Below are experts of layer 5 (counted from 0) of a mixture-of-experts language model. Rows are named router (the router's row for the expert), down (a neuron's output weights, with its number) and show model dimensions 0-223. Each number is 200 + 40 x the weight over its row's rms, rounded and kept within 0 to 999.
Before each expert's rows: a language model's description of what the expert responds to. This comes from a sample of Wikipedia text that the model never trained on.

# expert 15
Proper name endings. Final pieces of personal and place names such as -son, -ford, -am, -d in Richmond, plus whole words like John, University, States.
router,208,236,166,233,204,144,131,282,124,226,142,164,236,267,194,172,207,195,180,206,118,230,223,186,217,169,170,168,179,186,184,175,182,91,193,180,197,162,188,193,213,167,229,194,141,182,218,219,235,152,205,218,212,213,226,222,222,186,186,236,195,137,93,227,213,186,205,170,223,210,259,241,222,182,138,197,117,214,185,223,190,195,192,196,173,216,194,223,175,296,152,222,210,207,257,180,279,197,144,152,212,271,191,153,141,209,141,203,242,154,151,165,136,143,207,249,223,275,177,164,221,211,182,161,229,266,306,179,129,107,230,180,179,202,191,187,267,232,224,152,188,266,244,192,182,277,196,99,219,205,171,199,163,178,174,195,191,170,273,280,193,161,217,150,190,141,170,267,176,275,226,139,213,164,204,176,256,234,217,181,231,211,254,204,234,177,123,181,252,146,181,242,182,224,254,262,208,205,206,193,174,240,176,238,219,165,191,187,169,218,224,122,238,122,155,265,203,195,266,214,189,223,217,216
down7,217,98,202,158,185,182,217,208,170,284,187,232,206,108,206,187,194,174,209,154,212,211,275,171,197,195,159,135,243,284,206,194,197,175,194,170,219,185,210,172,162,195,154,200,193,330,201,244,160,256,159,217,200,169,174,159,266,232,263,188,210,176,198,117,275,173,169,159,193,206,144,195,171,211,213,208,155,164,238,143,213,217,203,150,161,121,197,174,198,213,154,211,171,210,176,157,323,261,240,253,206,163,183,192,261,250,219,143,186,189,152,229,241,240,154,206,150,127,265,150,178,237,209,239,124,181,210,183,170,165,161,204,133,140,160,206,314,217,208,147,199,205,201,240,172,156,251,219,165,236,196,269,237,150,160,268,168,230,168,180,186,264,154,215,214,192,224,158,192,234,158,274,238,193,203,234,223,208,205,238,225,229,258,223,195,218,164,208,197,222,243,186,147,199,293,219,199,221,211,240,198,286,136,237,174,257,167,156,209,134,159,212,161,175,164,203,205,163,243,211,189,169,273,194
down8,234,71,191,267,195,238,244,210,201,213,201,178,196,265,85,264,176,231,212,164,176,191,178,250,152,260,174,198,142,260,239,189,144,188,206,219,257,169,297,243,138,144,170,233,258,235,277,230,203,163,291,193,155,157,220,201,196,185,235,163,189,219,230,170,199,229,157,146,145,186,221,183,218,164,197,219,211,234,218,218,190,200,179,217,254,160,133,231,255,190,238,216,222,152,244,148,173,166,169,205,218,194,134,141,240,248,182,167,309,216,226,167,168,218,175,178,171,295,208,245,200,190,204,200,239,132,93,195,224,146,142,213,167,187,164,146,182,192,203,234,223,274,227,169,227,203,172,174,203,179,162,257,190,258,185,231,153,234,146,273,284,189,208,194,221,231,161,181,194,221,182,145,205,130,155,178,285,203,219,226,210,215,214,190,198,194,176,202,215,213,213,255,236,269,191,168,156,126,223,178,218,189,248,169,219,189,224,149,191,146,166,230,174,190,177,263,287,251,238,207,253,177,245,179
down9,173,182,153,143,195,177,221,193,188,205,190,260,185,195,164,215,191,121,206,147,230,137,176,196,198,191,204,233,193,238,157,285,223,211,215,198,162,225,208,139,268,181,207,193,179,191,158,137,215,237,215,168,208,127,243,152,162,190,311,218,185,217,256,233,211,245,212,240,206,223,200,163,247,235,193,215,132,156,186,138,193,166,282,139,303,203,178,232,220,186,201,197,214,170,259,164,166,199,154,290,276,186,227,189,175,131,160,188,181,233,144,239,160,195,158,181,197,248,172,215,200,216,238,142,202,169,161,181,173,273,207,208,189,244,225,116,190,199,256,201,219,179,198,286,248,196,230,184,170,151,205,231,178,158,167,244,198,190,211,159,194,199,272,199,241,131,207,159,207,208,171,204,207,182,173,160,156,180,282,148,249,221,250,226,219,229,201,254,142,179,175,96,192,217,78,225,224,146,184,90,192,196,130,253,209,194,135,196,199,141,192,183,172,183,323,180,232,191,112,189,169,238,188,179
down10,173,151,211,184,218,176,191,141,105,155,203,185,157,187,256,114,190,177,178,105,197,165,255,128,182,238,233,141,232,250,207,129,216,223,184,163,264,182,158,189,224,185,260,220,213,297,207,227,221,224,220,223,271,179,188,206,186,176,195,222,214,205,195,202,215,155,165,178,183,227,151,207,168,265,158,155,111,214,195,185,199,134,196,238,173,201,156,245,172,238,266,162,247,222,142,199,132,218,215,264,250,177,75,170,191,207,246,128,186,126,186,208,172,220,200,212,187,253,240,158,215,171,215,203,170,236,294,186,242,237,149,179,141,216,164,130,174,214,192,191,185,252,174,203,252,208,214,260,247,224,227,237,256,219,192,191,136,205,222,115,272,227,174,193,211,204,235,222,220,151,189,173,117,221,237,251,139,239,189,180,173,247,165,286,137,208,156,206,162,171,147,191,201,186,251,218,232,253,169,181,227,191,130,245,189,203,293,230,209,123,202,174,153,129,222,157,182,185,159,166,202,172,199,238
down11,186,142,135,262,202,236,239,186,210,173,176,226,226,162,191,180,226,128,257,172,171,164,115,203,218,257,168,250,237,188,270,256,232,185,130,135,121,233,254,159,183,207,198,205,251,151,226,220,142,230,242,220,199,305,217,237,208,196,140,189,209,273,243,158,131,280,241,238,213,139,252,258,225,133,224,202,282,205,179,220,146,116,177,176,161,166,201,202,193,236,197,253,227,198,187,213,219,166,217,208,226,143,146,150,201,201,232,165,205,240,193,216,212,154,194,189,275,129,232,209,197,256,250,203,190,210,206,157,253,167,220,207,207,181,222,186,204,200,262,133,210,189,227,211,238,136,181,167,141,191,200,101,234,199,224,203,197,211,251,194,210,131,217,223,160,241,172,191,130,166,272,236,249,181,237,223,189,213,142,248,110,212,200,209,274,198,152,192,160,182,195,218,202,274,254,134,181,246,237,214,128,135,198,200,198,179,72,181,232,198,177,212,150,232,165,170,219,219,271,188,217,174,196,189
down12,209,142,251,129,183,188,174,198,144,197,237,199,224,178,166,227,214,198,221,210,165,270,168,103,239,118,127,208,167,251,172,231,95,156,220,218,198,206,151,262,196,149,130,181,166,130,223,207,210,173,236,223,163,202,253,217,178,183,259,279,232,197,145,248,194,165,209,224,224,225,159,203,160,219,168,221,138,253,208,182,174,229,166,198,212,266,264,166,181,239,149,209,198,198,320,159,214,203,187,147,214,217,172,233,218,274,191,175,228,219,159,200,186,245,286,235,198,338,240,191,195,123,262,157,184,179,214,191,155,173,112,244,208,232,165,201,173,147,173,262,167,152,225,191,189,195,155,156,129,225,173,231,203,221,210,189,228,184,184,200,191,195,169,177,189,262,216,241,211,197,162,140,124,189,222,199,172,265,158,152,262,209,198,205,157,196,123,150,231,197,153,267,168,183,154,210,176,229,231,177,156,221,207,138,139,173,271,222,160,218,251,209,257,166,196,283,212,250,174,205,231,216,154,219
down13,170,199,235,194,211,222,202,236,190,225,182,209,191,156,191,220,263,188,247,234,242,194,183,184,264,163,118,208,203,79,253,179,201,197,171,203,209,189,150,262,114,158,133,172,213,186,214,127,207,164,167,212,115,178,215,131,176,160,139,216,183,171,179,113,193,115,263,200,169,212,176,212,124,137,237,158,263,187,147,180,314,231,197,221,138,191,201,218,148,177,224,228,197,179,192,202,196,265,159,169,136,165,238,132,263,156,195,118,202,237,227,147,173,175,171,238,210,121,181,197,145,150,140,169,225,177,271,188,194,233,163,213,181,195,222,231,185,227,224,174,226,160,190,251,227,184,217,211,225,278,215,287,158,228,235,244,218,197,125,249,286,187,270,209,183,233,159,190,199,180,185,198,193,211,194,202,197,283,221,190,249,210,217,119,163,236,165,253,174,176,220,155,227,247,165,193,236,235,245,153,236,196,186,246,174,196,191,163,154,187,188,247,168,268,245,180,172,193,146,199,242,101,178,240
down14,247,335,129,185,176,195,244,191,202,288,212,182,197,161,279,147,194,251,182,224,236,162,174,186,191,135,195,248,250,213,164,130,153,220,170,158,192,234,206,153,139,112,208,199,264,182,174,230,129,269,233,224,261,164,214,140,193,212,256,175,178,211,154,218,172,240,184,209,191,253,228,280,190,189,210,241,208,197,169,170,227,201,224,180,233,146,220,177,193,165,179,237,291,242,183,231,178,212,216,199,217,189,141,247,151,182,260,220,189,186,178,189,134,248,199,174,266,179,180,304,247,252,206,181,208,166,166,193,171,151,228,220,217,218,158,82,169,209,191,192,259,180,196,190,277,187,240,247,240,165,190,297,161,189,156,199,236,209,237,187,180,200,134,195,222,248,172,176,139,196,227,202,167,171,232,214,205,217,294,159,257,197,224,305,220,257,170,225,160,120,203,175,200,199,125,185,129,153,166,215,153,213,127,185,229,147,189,196,271,233,194,174,189,184,169,188,187,230,247,173,232,191,193,238
down15,153,121,172,185,184,249,218,142,162,251,231,196,150,194,212,179,153,160,225,251,197,199,195,260,202,259,200,225,191,214,200,170,242,158,163,187,141,193,239,171,214,240,255,136,188,222,175,242,252,129,137,205,157,265,185,160,196,182,210,159,284,188,240,190,219,230,157,223,151,136,228,198,156,156,128,195,177,215,279,241,218,190,192,241,249,252,209,256,189,193,221,223,200,136,148,108,165,240,204,159,196,231,186,158,136,138,221,242,189,239,200,144,196,143,234,109,193,199,174,236,222,210,179,185,191,250,194,141,174,204,230,197,132,202,224,198,188,171,184,227,157,190,227,201,146,234,264,138,163,186,199,227,172,148,217,231,160,201,217,276,278,229,213,119,83,264,170,224,220,184,207,228,190,293,166,123,284,167,167,236,212,188,255,198,182,179,148,234,186,179,167,187,218,183,158,79,236,259,200,172,200,202,251,172,189,206,122,162,135,180,209,151,231,241,243,249,229,201,167,230,186,140,178,235
down16,162,197,219,289,165,159,197,213,163,230,200,211,123,271,198,278,184,209,147,145,149,202,177,176,113,254,183,212,192,232,267,154,151,251,207,157,197,225,219,246,164,238,165,195,189,209,204,177,149,187,169,236,256,134,202,226,151,173,202,109,166,278,216,245,172,194,155,184,197,224,152,215,180,214,256,180,235,188,189,220,125,155,235,270,209,117,238,216,191,150,197,148,152,225,192,211,174,186,160,206,303,198,270,217,192,190,174,231,262,276,168,175,273,135,208,109,223,119,215,176,218,280,249,272,223,166,120,191,235,214,175,179,224,213,180,229,157,196,190,260,220,279,208,168,223,211,183,162,183,188,164,152,172,218,201,154,229,261,169,166,177,258,211,181,149,237,169,205,221,129,148,200,214,179,159,169,198,258,170,168,226,195,207,79,141,204,224,234,225,207,307,188,246,204,208,188,255,199,221,205,150,140,239,265,189,157,173,257,216,179,148,188,208,208,199,195,188,236,157,244,184,204,189,216
down17,225,101,163,214,245,232,160,267,212,261,171,179,143,220,171,179,178,224,216,253,242,286,166,274,239,230,208,200,202,179,182,207,270,198,158,190,188,199,271,210,221,197,177,192,158,198,233,176,237,193,115,170,170,173,213,197,169,266,180,142,254,144,324,199,125,197,225,80,180,116,222,234,221,119,160,196,180,197,190,259,213,234,214,227,245,285,190,192,229,166,182,172,207,181,218,164,191,232,194,161,166,265,210,229,141,178,207,171,185,238,205,173,227,130,170,148,154,132,170,226,179,200,179,200,180,133,165,169,201,245,242,197,260,221,175,196,260,201,245,217,150,196,168,211,155,209,214,201,160,229,189,189,125,99,116,207,179,237,196,216,248,157,233,219,278,139,131,171,182,226,202,257,228,201,261,163,216,164,232,268,205,201,144,195,214,226,154,140,196,190,239,230,284,179,232,238,226,176,148,230,160,166,168,207,217,207,224,176,162,296,214,191,219,262,261,250,170,240,201,188,175,230,214,175
down18,227,84,245,277,184,260,264,220,245,236,239,233,189,186,204,197,219,190,204,253,262,176,142,204,216,310,200,128,168,241,211,304,253,208,176,194,227,198,234,274,211,294,231,171,239,158,160,242,204,143,204,224,198,277,201,124,202,178,203,119,171,251,162,192,218,135,286,163,199,217,217,174,211,251,259,200,196,185,190,239,142,205,218,201,180,163,129,162,169,156,216,164,164,183,227,198,166,205,235,186,245,200,207,174,217,222,159,224,261,279,248,151,269,182,184,191,233,197,203,188,286,140,193,166,140,294,213,168,196,221,249,239,245,196,146,286,177,217,284,206,238,219,207,168,212,239,167,225,158,143,241,223,201,139,221,173,174,250,279,189,157,225,160,158,171,193,207,224,169,215,165,200,178,179,178,238,213,158,169,194,174,197,189,153,238,175,258,169,146,227,175,233,192,216,283,197,264,165,227,237,220,169,253,171,268,274,208,211,153,223,186,218,236,242,228,237,183,244,160,219,177,196,181,235
down19,185,291,213,234,250,246,215,247,288,189,242,189,209,190,184,230,185,148,143,267,147,194,104,188,206,218,216,158,174,180,201,183,205,229,236,167,133,170,205,225,240,245,170,172,224,187,193,173,251,201,146,185,246,152,204,265,225,165,227,187,229,223,211,218,213,161,176,211,218,136,217,220,192,187,227,216,194,190,161,189,244,150,182,167,251,168,259,231,211,204,246,196,171,194,142,249,198,177,264,171,90,285,294,202,156,158,102,151,160,273,202,220,243,173,231,187,162,219,254,182,213,245,187,207,225,264,167,156,115,186,186,252,188,161,207,207,141,191,245,211,274,206,258,159,125,204,223,229,171,164,190,209,142,219,197,130,176,221,230,256,247,202,212,179,208,143,176,179,159,108,204,284,190,156,150,267,240,146,226,214,208,154,191,154,208,163,218,255,178,141,270,256,255,234,211,238,231,198,266,137,274,182,158,181,167,180,114,184,186,169,146,175,212,169,240,135,221,203,214,225,227,228,157,207
down20,185,207,187,217,184,192,262,239,197,184,131,183,256,187,271,144,236,237,296,142,246,199,255,217,121,179,210,163,219,259,240,161,234,212,200,205,179,200,226,242,152,217,182,237,188,201,222,169,130,243,205,125,147,200,147,233,182,172,164,158,216,200,217,169,185,166,202,202,193,247,184,197,213,209,128,226,140,228,180,219,170,187,207,254,181,208,161,183,230,206,179,239,292,131,100,120,183,190,167,229,267,153,137,245,242,202,150,199,214,242,214,179,168,189,215,315,230,154,158,250,203,156,217,186,130,183,221,223,179,151,193,217,142,145,155,111,177,259,199,162,284,203,285,233,244,184,253,178,264,235,177,181,163,234,122,196,186,265,139,261,209,155,168,125,172,219,178,220,149,188,151,243,228,246,212,179,190,144,144,199,176,240,236,214,212,175,194,220,214,267,169,271,198,186,184,176,251,141,181,221,190,228,184,169,137,187,128,218,183,159,227,246,113,147,162,161,204,192,238,220,188,166,210,239
down21,180,260,148,176,215,175,150,206,203,116,222,221,272,196,203,252,131,230,195,233,147,168,310,172,213,226,238,156,190,212,184,119,210,194,225,195,259,195,184,187,255,198,193,171,189,204,228,239,202,201,227,199,251,195,296,250,172,220,214,183,251,277,160,216,146,149,206,211,199,150,202,257,221,190,238,172,294,218,253,198,136,225,214,146,235,176,259,175,246,152,161,222,206,227,184,265,251,260,227,135,278,207,199,216,141,157,171,190,153,187,184,240,129,241,214,184,181,177,179,215,146,183,216,216,197,163,118,134,270,240,205,104,202,177,147,227,209,196,223,189,208,219,194,223,115,192,106,162,215,157,111,227,170,127,179,203,197,204,279,157,149,210,159,178,237,190,230,241,238,151,237,237,200,215,269,150,210,198,206,239,168,167,212,225,181,268,276,192,217,222,180,194,159,234,253,236,256,274,255,135,173,157,200,228,191,236,176,210,155,178,229,190,216,175,170,183,159,142,185,246,222,203,153,280